From a checkpoint of a small mixture-of-experts model trained on Wikipedia.
Size: width 640, vocabulary 8656, 81.7M parameters.
Experts: 6 experts in each of 13 layers, 368 dReLU neurons an expert.
Training: a variant of SOAP for the experts, 921M tokens, 14058 steps.
Below are experts of layer 10 (counted from 0) of a mixture-of-experts language model. Rows are named router (the router's row for the expert), gate (a neuron's input weights, with its number), up (a neuron's input weights, with its number) and show model dimensions 80-159. Each number is 128 + 32 x the weight over its row's rms, rounded and kept within 0 to 255. Numbers have three digits each.
Before each expert's rows: "mostly gets" lists some tokens that are sent to it at least half of the time. This comes from a sample of Wikipedia text that the model never trained on.

# expert 2
mostly gets: "==", " Mc", " Mac", " La", "ä", " K"
router:124086186114113102155171181159149127127072148111107101089126155125112187155133132125133129134150165094090099149104089145058114152088166102109148150150177135096123145141154156122064192150121087144122124172161121078125174083147160161104120123
gate0:073169113079143146116120117130105081179074076135191104120123116128107129096128126138119115120128106141127125156087122142138096108136170175114091119143135138131125134114141171087101198148079122158089092150111173092157154120122066146119177160
up0:117107090150175138105115088108109099198107135085143146137126145157090159176162166113137169124123185144170105117123147128121088170091148167152135164113123141099101187112098116107157042149115123126209107104123115127182130129122106140161086154
gate1:162174148157138073146077100058122138082178105185172163061107103131080101127094143138134157153150106084113092122124131110154171132149149161100174068095087091133178115111106114117163090154131163124143161145148136103104167088154148187131154085
up1:189145056173159168158133101109136105139151133093174118097174123150157132155089118101129128181157154160091086106125171161074128104143158141125142157133135140174088090136094132147080124143128073147127154160150180153130168111090076141142081123
gate2:132127166148124100117119176090158161163103132171172113187166168111186153176151128129116110106166103179130130113106126138117122159158120097101122122146091102095128151101102120168105095100176083138101100155141137140158095135153129130107139127
up2:108163191151183142185180139117188090129158130158087108143137167100102099148067085136154134143156128141111144168113181155073127110113147150106135082091115148086111141147139133193137150228128088150095125107169140147121055156160105146054155095
gate3:120080174202105103161111141154094154102163164155153161184161134150138109139120124060106158102174195106139076120087171105156155166149081153182137152151208157177195174156177129107074090083090134147135088112144152145113166190091112124116123100
up3:139129184140142110130101171111107148186197109129127160158092098143161159098132083048084152104182210106164082147122160142105129143153124171145122137134142083123137141137130116137075117139189133139132205133100136129101108122134139071112138139
gate4:102104135156084167108062111154087147081082173116168117143154101130035102099164052140116110123167095132157059094096113154106142113165096161125165173130136187122149113093138181097203141135173171164153078118127118083108071103099117128098078116
up4:129124141168136098142117130101141130140131133076157182137097147131122100117071040139138150142150207151074138191129129171085123130076138131135189084176125152145140127095174148222178140083131083090164143084145133151166120081145099076117127172
gate5:048159117114142130161092157124115142114150155147120143147178121073126130119093176143065101125136092092074111127076137138145163137083115093122164110096077136104161161119132145162096122142114107142119109146137183111125129129125088132079109123
up5:120098181169190062199098136129115116084132172093118138099181142109110127088082109098146127126122095112112115112122117166187130194159200102126108072179100121083141172082106112087091053102113155057160156068144111090159133119152180168167184075
gate6:152104132121147059188185089115154132155162094124152146143106141091116140103134213101191173186149140114141209138125163140089185127111111108095134150151168177119105162106099098106104114182155107094132152167081112073137125120149080187131101167
up6:167131111110112091186093097118106117197125173156101122127113101158132138174041103088124130180139152114133142136146101070178150101108136120114098083136149099076141149082050186156090154136134183112118183133161124082171110083126070087121098173
gate7:175088121113116092163130116173164149142100104124155077151153139155174138096187082174106180098140107154147136128120107068055206095089055113140095152135142123119110099118149080121149105149139134126101067120151120096196173117188138104071091166
up7:167090123127140148166112155179141161073115121118147091101107144130140070148138169089151152107121077162095129154099123120149152119113117172149170101126117101132125158070139080105136189131145097104105167151070126103112175135193155149091115120
gate8:109166052155148151063120085133107061092191132138135154144133132143136155142100149100129078124185116115090155058114138166037175109074122140139149172136147149089143103120078131169120134106161135127120103143120096159093148148085146118114140097
up8:143155172137082135176195152100123161118094093124102143116116138118132129149094165117153082095133148125135147159092133051136103134125121154091120211100175115172117138132117130161199074076126147128117102163148091072126128052139177122134108117
gate9:138134138137148194119110153142195142161145130115113151093114101211141119243130119159128110054091136096140149166096145138119208173123167057123154212179122132163116160139185146139102153154074129084184074128132137150092083109086099076152117121
up9:151144162092130120160149107047152122120084069130125107150115074131179093139151120144145125141148128124103173057100095148114087084148125125102097130096110129129127210123159119138091132114154043090220142120136130144077170159068094184180158148
gate10:125126174119124173141126094121150201170140129121143151129127090085130200241115096147157121091145111161120121086169084067164099123062122123147190132077145085117131119085195150099141110176054130155107168113137078109173178173079122099172130155
up10:142148158131107128045133106094155137138173205077117167099112103132101154084140128150191140170126169101091126160123147127063110158109123114158095163180169095113111113163117132190169168172172164151181127161110134098109150105119132134137091033
gate11:112164091115144101137135089159098134114153137116155133126120109116184141205098132088156169049129135064109126123158081119124191112127081075077152189139144092150145115068174165057113128153111178156157091125096115118140103077113129106090120099
up11:168109142134139083176126150100165131150086151165097124136115107189148134164104111137192164188143147147125143097155129145118133090085186134118101153185133111123146122137150134186139111152107058183151118148131119161179106163149113176160120151
gate12:129094082164099162108095143108136087185160121171178106127176094158114094122041105098092170117123048186110134140113123150090124098137109113148126125182136182126137157153125133097189121129151138117129179159073136160164064133125150107094165138
up12:144117151118107151116068171144106123144142150100072080102145094152099165095095144055101090106193181111128104141109119126129105138148127100119129073161112096130098142158164124136087138186136131144152125143131165098128147143139147109038127116
gate13:120208136097127073167066167140116133169097144115064071180137132141103090091183136130150090087156191131159159053107111149120138152131155146213168068108192177147186129137146092189096134132139156094119087184138102098141134129116144086092156119
up13:126120102174116150120150149181138107113091164156108132164127079178103122098126158138140115118155152076112074195175148099098112166137189155101066135094185090060146098096157120145177105099177168152093149133158125113075132100155100130121122167
gate14:107127168127093148104105140116178083106192135102121148108080148134133095206187199069125110123131177135132136097141164085166099124120126132164157154118099136116120095177113179092151157117098125141107065102150139224126117138136059112078127083
up14:112142163153095157136118128140137060166110073121189121102173131081126115132172106128150082103168127140108106114093107117196145085182140119085110099111118109149152153066162134184066126093108114164090145112193127141188169136116135199105197137
gate15:188144101143158107175126119160145094151141142132092048068106113140138150191149150071122183106095128111233081106140162133149111095145146118091126153102134097148173142142081132159168187187118114121111135154124154066160130117121079151169190138
up15:120074118125103083097107125084129122125142131134130155092120128120183129157130112147154078129077144135145124129139085140135156085123061129120154087120099160103135128120131092083161138153151109106124110112152119151191086151181106175127088129
gate16:155107150089128143107114156111127110100137147076205091141121104124114119137106115162162131163138148116164112131152144141143097103155144165132091079134153103092115109103056131068126146123095122107141143097074129110100137089109088086089152085
up16:103217133134083159147151131100139106147134133069102148111131135122154146123174108202137121157143083120111151064156154076082058114088138187093137135128118102114105181144102129089126188083080107123158071171171110189186174156160163110129165138
gate17:074132142088147056127154171095145096077114084175114097146071102117138125093087191113066074104095146107147161132112098127084127076207236122136102178113128106174084149110119170123105103171127142112154196131137144135174157126096149110094131131
up17:162134148065114195174127181114128107168121110113149066113163042100123102169171176145133076143109091118131093120143154113110184137204155102135103101110147140117184097165149098119065155152117144137144149158147144144156074152195096103153105122
gate18:100085094154175162142103155100096129105107172120092093124110210119093129197118148083118131125132089107095120104133140143124139124135155140098106118141097176104130105188098140083115090141169119135102153086098041118122129078105156119105159160
up18:133167106071130107111067146151138073051152145123129113143140108129099091070104125118105153142143174086193105106119113141123153127175119144056150151161191156193087138135159105147135115048136124135089118170147129114094123089124147120111157160
gate19:158126109091126141135119114097136107082118122094139183109145100172179156134131096171112184056075060134170060182103132151147110125140102145103093098082149062113118124168077064137118115161153101099120169133129119098164183112087096150161104097
up19:159101084155142110108099097119120087094116099084144139209162128123168157118153075179137089161076132142147156140196120152127157147087171091167087090109098102155113186115107086146144146134132174088100135132096179110123127240128131109119158134
gate20:184129143058155125120124112149163142135182157152142137159163184118192149115100187139185138113163157109127112156057140109184160106089135150093117077127125164039168079102167136171131147117116124136117108074167178216227134089186062122075124112
up20:089144136073133241040157137091115092090054095117101155142103158102106126148082142143175084148098126092127133125110149134167179100185062111151211179135120142163107108082083120094132177099129132206129117153115081118164088176093148095147154141
gate21:113145135156143180139158106098081118127173129150162177132112168100101187125137103184095182150143119093149180146111106102132138073156109091177140172120156136084153146118143144170116141120109113158111122086064150069090113157178106131165164060
up21:130158158136119081072140131123170101100159142118128112140152122167112096155119113111057091119119065136083086091108132072138078184099132153138145105149110147148095117117121125150110121131099143110092149148130109075165168133145140127153105096
gate22:132134153108089174091126110074134114067111088159179078199083112122149177136120137148093096157115078231083139115076170082130137132164084079090078108098142172177159127095088087092105100113145123105156111099140118154141111083112095089097156090
up22:119128191093103110104111128122125170084136154167112162168099092160154144088117159158144133178177098105137133204111139105145107113111128106094070121132173203101119166134082096094079110163116109186177107107168163140115137103099154161141111103
gate23:152118190119147070165150109135107142134088145156154157149143127094134141074116126098108129086154175103142049114118190132161084113149128095133152136187122100086119107113174123113145166058115120065123113131179119106127154126118154146092165108
up23:135156124133163124158155197178135165070132110145154148132161087116126192174114174151124162149150154148120111104115064103057088144121121126158135051146120158111162089162094133085144091207121133127122109134087145081102158106172125109135131150
gate24:132158153126150134100084163102136106132108199116135126141156152106169116142081099182124084121168141143136175161214112055143129083110103134108083068075108151112170120187109193114132119136130077130137178142176137143152149087165119110124085134
up24:124098078121171129112080080109117125158123103110111119159125127127118102100129155092145190105171145184169132103115103173134077135152153086118157151128166165121108084141132115104107162169069092105139093160130121154186129127097137172123129079
gate25:091132132085135105120126113157081136105100110142137107114142119103092107133169082159100128129218136100109088138115140168055128107100143122154058162096123169110175144125162157163102123125118169127157120092093164173175116169124135146121101174
up25:100066156131139182113189200195100108126111090112136114123151097125105157124121086197119110138091159139150160128054167142132109078058120162134077064116120143075132139113124096128195134097165056160099108140127125146131126135174130197122101139
gate26:113123130085223149105106176159093106142078193129121109107082150177165145130152148166116161136121155108089143093109123155119142132107135111090100151085069094066101124169152148133125173128130106045188164073094174147134188085205115099109127148
up26:228150086094114110152088082029204069107171131046142139091219135125142113108118142155067089128099111108120128163095087135116108113129153121071155099110153140088088076184127046098126134116135177219128150104082157107143104127155138110095140067

# expert 1
mostly gets: " British", " Central", " European", " Republican", "amb", " German"
router:095107063093131094059132123126088131126194107113125071133132150115170060104136091120124117120131094138131179115176115130150151101148123163202126080084097115112139065165068157108125097151110084132137151100115148132062086159074060151080179130
gate0:145138112111125155090122139112126063166153070139109131091122126117068207127172157102124131156133095128088094097125134192176138155058122133163161098136081135180095176091145157121121072146080172092106133104128163149147124133143135153125164169
up0:144155119083131087091109078119130085115108074155120091165131122119115083166087124083137130135138121136057153092159147134114126085147171126100108138117083102227160172133131055119110183103096154161191126152105110133143084140143137096105114167
gate1:077155101121132191113132111178190177113142128129170110156148106121134110174098169154163142111194111101146161136130096144125130171103065167111099133195115117176096115146164123105159129114141159102111100093129123112124197142093115174145109094
up1:131153127170148113159149133147154161141145125196078133136172085169127124143146141165132119166124168088203138147094125113127181122105175112145151116158135121092136086180102122145132213113199112067170087110095140115124140114149109116147060126
gate2:125180165139174069140133092146142057164141185111131145134148132163163082142093109135149128073127190132167101150128115114108146111176121083090156088148134133191153144118146127108111142119138157148168093126115134181123172139150108147111136093
up2:112126112134159094116114155110077107097126076121113123169095095079122135085143161094122184122158151155129114082124152148075141092082128110110128099095165131167153165158083120117151124158023080140116066073143133133177120171085114120145103169
gate3:125133187112161120079114102124112143100167164113157152145132142089105127105170095088116128161122160083089108132125055116174082182140055117116057129068124112164083107109157183164093153145043150101120085161111091123152132134103097163114142135
up3:143120141124133129153134154137093121143132103073122158128169148140142149159121086136123100110141173153134125130139149072148170084120139157131143084045172187128114145152157082201142145090169122146123179169176100180142190117108120191165091110
gate4:090152143091102084125106104119117103155126079094085137171166142140095158137181131150131154177089141138145190124171131100068102109114177105089108110107124186176121088121153145097127142095095122146105128120061110190134170153126095166116068099
up4:186140115138107158101103110076141115107187135116093111107113150098159133073148105205105105136159101092151121062092128124187075072106093120136112147132133074133148114210137116081143115176078117170157140161127116148094138140135130109075044090
gate5:139141078139096131148139122113187134122122082129097099113106177157180114140120177108157117117081136152129166154136232162139102143129123121123145123198111122121084127123107116087094151084122178057111087140139129092071148070090079150142136216
up5:188120141117110086201148125104161111115108093153122122134085179113189167107158065106097070152109121181087134191125047090111131109163105103132123080134092093168086140119183128130147148175094151088133098117145096152108177172172135179124179110
gate6:154093135145126106103132167134090122106173123162160103117096094077110127188090102127114163151120080177123122123112111127109087076129211173179116115137088075124117143187109105129113131145148127161129190120152105145084064130138125106115127159
up6:179098171189144026048149116081082149147124125129168149112119147101098128163103076111164096201156149116129157163104067152124088154119160104113157111117112125156125174181109124134147155177139138143125108099103121092124132082137098111216132153
gate7:166175196095134141154115149114095106102090127124108108151129144120144170140128090164129165157123116168156120087166109107163087169123128074122105119069131104158136081127134131082110148179113068119098166113111149121103163187115105082117123114
up7:103090140109184147042088150125131104105141029150101087163138158111100111157158158186138101141136116128124147069167137127153133107131149143114097136047085143166121125074135146092092068119135150125103146116122204124091128147093117189158167125
gate8:075096173082138078073147157125126132134123096126136128130185124182110107108147142129099180183126087137140142144162150119146141167165135148141144191159199145191122070078109125087162130090150176173143114185175073163142167116088143138074108106
up8:111147146124141161047102163136103153105139062159094071126109043094117184113163148041132130139137160095134087073092144110140156129154129129099188179158095154149110070138135117117112105125121083113135090142126129125148148150070147089111147090
gate9:114210148144145129171108108111209174181164127123208157116195127164090088118121175156036074162111134100193126155083142141114113063183093128089133128126116113157100173177187106054131099108124110150138124115099119168130098164127168110160135112
up9:134073083135132137136090071128111077145130158163196158130150168145126096116135115091133142112154126069103121191090172164112180101138152100112062123149143107156140204116157086109110118088079086154124158105143168083146112121119111091093085105
gate10:206103067105179134123165142154058114140134124076194117073092124091096113146099134149155146106059087142074140130185058117106102116147140152119159141085135072136148095175124082149157163134192113111135143105142163093119152132175146118104181184
up10:146105182150189157153138158124186154084193123150100105119163179127120071156130101177144156194128124162097113123161130106205141111105167194105131185159085119167153108141113133155158178141137170132126107109117150106098099106125110141129181115
gate11:139093127117192116098161130173181143148122107188119114189166091164061121108170162127147139120108155098131149123109179102121144098054146104155150093158147144093085120127128084129136193099107137160189108174116121168114135110180141127072159156
up11:204143161136125120063126075121120114117098133165114100066158122109137129136136152163091095111156101123113139138101172134123125081108153084087098137143148187088166123097124080118152141130112111162104134140128144105044117150133156145106085094
gate12:101149095127119120122136151055129174096109161137156163060097111110160141113082097133158053192132062134163090173118106165121170113126214174077134065141095110128097139140153160102100187140168147120168104134138127134090176158093099118170108119
up12:084117075121194142138080056131161136135085082163101157108146118080132116113105111115111114136124090124132113132174152107097120101124116190158133118090136174156106137141120121130167186090091131126116155125131107069116138100152090183044115056
gate13:129137111167164131109160161093150144086132108202163155096170144155150145148119103147134114076086117092127128154165142213093100095111176119165147212152146088108104115113165123185112117145096147153162097136115104187125105118116064066126100136
up13:137145136166178132134101110140154125076056069134110161098107125146122155142119163162089148118101127171154204138118080165061077151138136182134166149039077122158114083106158074120153123134092134168108140081111108121162127120122131092134158122
gate14:117174137119116142121175108106112121184059103186156141123150175103141094140136076160099142107107121172106143118088138155142066166083186134102139135134121102143115137123150137144114108123115118079142155136153121161102088116093124123048129148
up14:100169132125119144120140122122104124118134115099090140106119141102101100136101148118096144101089150139158109099082138155148114132127170097127116135108128149083155111194136122184086167166101076104101152157178135170126124090090096166113172173
gate15:120042162136132102159174055107168155124092143105105132193162122117148172112130136139169154191105103170148171099105091139150133096173190116046107087143047160151104153124152144120102076079161133158148100105081172138071089160176124150127109163
up15:124064150104111159141107140163138113148193125175119101131083122134162114163170072100160120124110094113115119095152120128016187123133180142145079174161103143080140133128137081184089114177086158120085113131118091153171118074077138070095075123
gate16:064152148119142083074054107161122133177199134088146129133119161151127096105087157141166112180169115108089152141120111105075145151128152188102113131067090055106128080119142207122110144131173131086116113079137126179099060139163135132161176152
up16:085141162125120151089120159159113158107164069184097105119050179126095149181121085127102156128130107132155131180075122066094165165098093161072094082143140121136115109147181163084145134098116053151123166187102156145126113119077150187159149123
gate17:138169097080108141131146114075189119142128100145115160076121146104095167146109115135098068130163134180124211047121162172179097154122105132100136136052084083081155176141118126094105094154127129127102133175164127216103081090158098150139159095
up17:186146157134137155114146197125105107120106128129144111159135116099145082119106143124166156088131094119111109153136106052080093103104075119197087131136132105135075141117086110121166108171072132138155138198133119157128110081091058137090119137
gate18:141127120149134062155161119140142129147094072103095153139144128167113148197144162117174161122095137170089152164100131055101175164134190130145130116105100151100121145122144092115092131074138081147111115107164136191149156095101162140159147101
up18:088133124145162155179133161145135148153189121095118066137092154191171132153180184137104087108077162155204109142132158092203110157154151125144095134056065166142116110134115154150133189145125064138169088148152104091133105197155155122135083057
gate19:110138127088153100198104142087106135164222106142147128129156143194133112174178110126086143145122137175161112108151130101148155124120095142112174158154154193142192130118131102157166140129144151134093092088108127075174111146133062162128125121
up19:146134107145109155118130115212094109113112125060144100149137106086195108121049098179117173145107089112168146102145080159092135119120111156126152103105144180107124130152112073071127125116131070118114091149091142108090168144142112154140171106
gate20:148079124158163125090125139119119128104151129062163120169088093159126062115132150124170115090158143107155147175153133118063117133091113095150095156107183098105077129115086140106143204106150161089114138155147100133102177181161059151100146145
up20:171106146174104148124181156095075135090161159067171096147113092211193078144176167066038160135084173127130098104092115181098121150110148105153109107139107117079143091091131111092173066140158152104142163080129128070116149079120067167138111142
gate21:127050122166163125122205125143163101109193138133096132125119126080192154123130113107079112140151133123143100071134115153116169111115167091110154161138060118100083113099194127112094067140127133090107158165225064217136121115145140161168137177
up21:111117091098126100165135111173137103156124145102168131141144082093182098135130083179133080131157133119098142105102085174147124143091116114110159129115139170066127147153103137123154056134167082080171128160162102139155166077149178160162103117
gate22:203107097118094067091064141154138106130076156103074105113148105120155072170114201065115196112115174139105129111174153114160138089144109139066143145106078182153076145119150169144123145125104106154108131176126056150121114165098113138090086151
up22:112123109163111141113129120101079108103113155102143147113167129094142145140183108126113091146133159094102154123112131108150080140107128113144056074078173114158118117146095201120169118091135104119125140133185108142140148094147122121100133153
gate23:106097093137147135096111132163142097075161152071170112148140110124170167109124091180128109162146098045077139110111122111169136150058110105047093168148177114137133132141139188108057099112171138148098170148150111163198196084113180139059094133
up23:191170200072169147160114150142084151085077135070094117121113123141140157124104123112139178102082145105106153116148154139161102115114105144183167109121190132158162099057144143066151109086096114194173103096085114117101078142125109098136162179
gate24:088158130172147150117143163153094062175115051221171134140137097112136118102136098127174137141144095154102161148156113153162139181086140125199119076095112143121097172126121128080186094175135108146150120128113184135145128191108086141147092099
up24:105146163140117117180158160124187120176093094110162176095131182147096129089139150132133106088111155147145123177099155164146104122101175148184115104074123182150156178145138151142130108098143142047141133091109143114156142132075142122143100152
gate25:143143104119115108126083124116079091133128161140113154113150143098105106125099098157140125082123153174130102146158148163222149133121127121206185130123105147130117103156123117117097153119165165143101073070151147115142132106100175122160187147
up25:103110106071179087130142204119123073180101092111151101165120117094126107115092113091152059079193161150157130124106100097085111121104132134133109152131070131091111169198156100173115177140121133142143087107181151137145144197118121141116124136
gate26:119135147108076133110092136076165125111100141152088096100113123162188131137163177149136073139060122108120155153166190107150108132121112145150133146162143147173086129124096090152155105148094159128179131102154126150132125091107135174147160104
up26:149085133134091087168103123133120104177055166181129100136140149136103175199103134114093131117173157109184090186074163164128149068121165090142159147069105133113156127105152155158141138130095085133167122166177106029125115185118172130125165103

# expert 0
mostly gets: " ", " —;", "°", "–", "20", " −"
router:151116135199071102147083135103106110094084080092097142081122159066146166092133176177147099155081128099105113101168123130177126184126100159129108133085176116138169134122106102127145106189077132128207090143092131149105118107105101163104101114
gate0:137180079146082160133209120160117069135144070093158110114172171163096126187091160130128138094155126127183083107157158139151155074101138104145117100100129159105103139089158137111085107086146187217140158098139117128141132155100140115163080105
up0:123148141105135144154140112142101111175127166138108127116111175131108151149074077193159156100129130106143150081119136171108163125121124076161162117117123121158159099105117084122112149174110160073105112135083107167103160105124125121131139109
gate1:148127140096120149125106106152131079106157082105141116077094148180124097099100201103119158107076163096162131156117181158158165114140156141122149098155139086175123033092144068140160119136196124094142091148123182156136137112155095076152116073
up1:114167133091092137172131105118170103154108110108166107120116139180072070123141117106237120115165141102171150137132133098082135175143102102107129145157158120100163080109152113152112140152148105100081061066190142101122182129168106112117095164
gate2:105121107129133138150117080084096061181113101090142080123156178220079125148147122164126155097130124103101125123133120155185119079148123133213100147138122145074168101115108160075081147120080140184135118077194105084117163176074102169151106123
up2:182122089149139104172140105069128098177133127125143165177159159191200050126111147127088190155194122122147139165112164099139126156154173037119179083093129089137111171050164127132063073113097144163199119158124116049143156149107112140138141102
gate3:111149064144097154085142092069158081133103118146130108121187119126060146145074151152191141162146181080145076168146154092197166214158077102091061068166173161125079166107122098164191127118122139094119130074100136082145101170125116173160146127
up3:094114080132142124136208127128150092171137116105126105129126080126099145178150164175056148123187110165097164110120153136095131143168213157100162111110169106082150144109145170091184124142113177127058118045113147096110169139164116155142148111
gate4:183141147151096173117137109168078161092129111103165116178123112098095114125115128133145103217162120160094087144108113116174104172105093123105107133163162168081138178094132119087168156131106125065130126058113097190166147089150170117096121092
up4:128098111126134166130131184118104169121113115098101118124143153128155075128139163151149090142203175208136115165209131064081153123213133125086101121124228126094122118167099092125148134039151122121097138112127143152101122119112128168102131153
gate5:121078097126098121117092117124194172088120126074199142105138128167154098110185156159126142161090118170136113129145080162160116141087103119116173102133116071162135177166207088101165070155123111092092161095086137159099186075118104142134116138
up5:137165083141117095166114133071190145119153141168179111084105121128113132127108124108160099108130083143111092144124163138170123141172134131104113128100130121136182142127173146121101138096119211121092035149137191094124121191131136114096075055
gate6:139099118112158033086154160120129186102119099115075130112154131160064144141052131109133127166143090153086071113141189089119132183133131076137134105188135087148141067062132171147166140131123138162131175106122137166150142070140085110164099134
up6:151146086150136080107160129124129198146140091135155121097121183185099120142090126074144131125142129140103126155113154100098080151111098122143102108131128116171119081145191108118151107081145099091158163101138106158141097138079046120126125092
gate7:141183084114095101100124133094162131117113134140081111083138162143110109173141083103129100138183083137121147063121184138114151125146149112129100150126153100183111140087059136150089130190132127163124046103155104069120149105153150143139175157
up7:128139111081141147118065095176065041101124091088165130116122070086137137106138140147109207132122105131112148065127146105161121220149092065165122139092129091150116206112108111091104135151136090122137113143138122125127137157131112130147111217
gate8:138122147115120137128119113170127166115117085059134107141128113122097186157135141131119139172081090113066169140092059160173125163152101122132139108080172160129138110147112173118114115093105137106143169183084096203128128114166128088132096154
up8:090104146123123117120088164151104108098164141060087145132189106164061090065079171105196102173102098142125072117120129122140125110134096145141123086121084104187133136133145138142125110170139158089118118103073098161127116149151145074085066147
gate9:128146165184118124115165161114151149074111149152125108139109127160135163135111174173128150178137127100095167130079091117120100113174232137165112071059137121150139119075065120095125150204199108127077145111123163112091063166142072117132099100
up9:120104109082117150162123158153170134151084184101104084134141149113128185139119167177131178206127146106140123077098117123111162153117184141174122134120072146112126133071099122171119162158205154187110100070095182166111124131125085118172133070
gate10:171151149147156166124074132123111126149112087167116161093178190071118089164122108121147140132104147129166050110184111102124159092145111171119129103100069182117156139226145093130187162111118113121155145101112085132158180136082147099130136092
up10:164116089211062184152109129112116133123204147112120158084157158153170097115183115188077167140172068137154094126182153100145159185181139178123066174140115191118141162064144062094076152170181185117084148158151112084162169142143095088131123160
gate11:127108184152127125119160114102152144107093086038093127163104096119172111146138137192157096100171098141079118149160125169150147079109130105195141189058132120104184147201090107076094161101135152166188110198162161090140119159125109097138162107
up11:135145071137103090124134162121130126096139149125115084154142119119110149157120165204103127118079135117121111130168147121104100158156128145152088141135162122169177154152168141171115164159088162125146089162134169130196080119161151139111133127
gate12:104145128178076111174173131142149134106202127164092108148130139116125113082141160164077141130129066069166157140114117137164049123125127177165109115146141134169130099105106133132167081132135130101093158142104133167087127126154147119112150132
up12:151045081205129114194148149137100080087166116124122116177110092127091140082109135174057108121150139207104118119170111096122132070164106145084151128154136119089191130159085133138127091108120135198128183129106126197122130128174148140144134135
gate13:118130160124176183122135131122131092046178121130138148151085153166100130114063166089098130136187184187141089127149111140152174197115156127202049050086108119120176157133114152136142092121117123129127214097109140108114208094150112108146107106
up13:121145103074064124131084133148160129107136150135112119157089101107108134123076166095072063162114110131139109110153112100177110142100132101196104106123074142076112104131142068138156085118170159105123120141162172123160125155136142173121083134
gate14:138135093144151104153164151097139100140084180133145186072083147127156093117114168097104175119171143107089099078133097185123102131172128141155178130166114121094127109120057112150094092128109142121133104123105184164064132168164144123150148120
up14:168126187103185115124146110094133162155109149123110094134085072159137104112097097166064034131106076030081144089116066100190138073127146092193138100121188209129162114139159077134149168119152080085190130150099055150114151023082080137124163078
gate15:119148104136096149096120115133091149173150122160139154130202111111095140148116164093119105095154128157136152170143054146125097119164110138121085137106152146141087159142081145156111052134054135146164176130068129135110132098123107159065115123
up15:143157143123105108211158161156113170146155086139074143141156143112198100148156147177129098132093103142096161129106186154111108057115083150065149151111104161108157141129079129173121129213135144104123109085116095095083121180100076119138180125
gate16:106166200107205142161187144172080142113171092178100166143092151123158103119138146124157145137102064067164146142120072131117142153137117110086129160108120115122092172104138123233138101090121120122132109135161182085118109124154133157161129087
up16:130154183188181143095125109152142171144117093167072199104145129107144199159110131148119128172132055091125150107091118115145132108113086114120124111103113130169133146122177127148193120140079046127162083118123188146099049096125108112172054101
gate17:100189163121129103066099149090065126107092127115036108134126143115114114184120112118142136175157085161183170152122124092107054126097064111083193150115109108128122156126107161083104151044146087073160156120108125099090132115100153155137076195
up17:098183165110148144112140230078157150126149076118211088064134111060110150143127110178127172120119045103095143130070154155169111123097074145139083078079116147146144168118128078116097085157117113112116129139183052175133135088116144182092093192
gate18:058110156116143120127079115072076088177080150133182141122140151084105112180101064125151123120118079154121112113108110174145161135125175108095108144183123100088133128165078051109134142110142083179173108139098108123115138105126112134162104153
up18:099118149125170170164137113106136137130094158111200153122153151113103182089090190133110148134152121055086092084134113114086140072145107097133135127147110123090123099166170104145089135052067113157155100117115142163142146103146155166125139144
gate19:177094078063090118125107137150080175134150130171138120085082142147103086137110101144103107146047177146107091128092137099094089084115165137150051122125141155098124179088131133094170125164147168154129147091113167114133102083113061114100137143
up19:129114169143134183099179145113176121146089107121207114075177078112106105094150143176096103187132122095120113155128116165151070045125166160114135119192106103157143105110124061189130136118128155113147139116116102177095076138091139190155137166
gate20:113130151082142097107126169111166144116113114220130105184064147127064086144118109125101095188178115126094119087150099151126136103088124108111150143193121069143193123161139097126156154197134153113169127118129125124071155112128073167042135115
up20:201176091103107167122118104162141128142030121182121118108110111119156107154131154172074098148145138180154130170126162143082107086087186077130123175125167147145067076125086125092118128115163192126132134162085117113094137097117077097081111109
gate21:103118126151095102078120089143097099026158210096137138156147194123138102098089078055169081127092139092074112130146096103092125194131135157092155195165134090110121169139132142071117173149179124131111178163134158131103164054167085084170161096
up21:098109122181094151130165161091118133142152170149110140142122107151139121113105132057133163104103119143091125133156110154088104150153104116091161113105113116111143137192115144127184172174148126153124139149150136173065154102092126098144111110
gate22:105143123186090114184130140094110126179109149086102146121123120154170162122151135151118113105097186139115104148082120129112143121132104136130062147101117166153093175138131157080111201097101132139160137134174139081065132145130173106080115152
up22:076131143133130165127124134171100129143138108145113131150121121161140138165098189141161145117110124141134173130147135115136092161163170099147144174126144182125220141118127106117062106121109163074143126199148188153146184099134157131121125096
gate23:131200121098140072173102149122070113083109133133136102146126126116090143094158122124083112131129122135129127177103161102117117189171102185134131106117120146098154083103135074120110135114115061111124141130116126121158136120128198135121125118
up23:150207148102147081195148138079118101151184123158154132131172115136123117133183106217087137122141121119071119115179082137191117140158149103182117158169137141134214118100081155125164157165154106154127142132101149124148139146111161103149145131
gate24:147149126150196118132111163074118093100115171137151158131118089062104122169126179123085118126103128116114131126134109160119131083125145100075059124118117170097110174156139173180092069138102123081113210094137114175145183090127131173076143128
up24:065145145168133076101136118104084080113129104091158106164115135169123119139151130129194120094086143118172095064083168109161101166131155148148126120115168153078143124161123131157139186120106161121115102138090174118128120105127135115124070156
gate25:146103154156128043149121168129097119188134161109110113089122037083136122133142125173123107066118113121148114123162105084190166098144150146105116123112081183139143114118141113158153147138169154126112058130130061128087058080095117072163128105
up25:166124081111120093165156079100096123140116125146130127143167089065098186161169165135068175130113099138159133135069127136120126177104089135161122085072102110113045099102113205158104106139162189092165119110095075118136150104136188075098111141
gate26:105109162147192111072119162120119093167094111156123110187095096175153141085124108098176215133139146145108060149063139092158152092131124133102096149152109104108089061183157143125129206092073115124104139173139159115126060157115139154127149150
up26:096067116100103080125122150143112115115073185137188147145130049088090164146138147154169069122134117132113129126121064094138154132111128182133096074153126128126121091135132154049125169159115120072132099093110168162118096135158132090124134130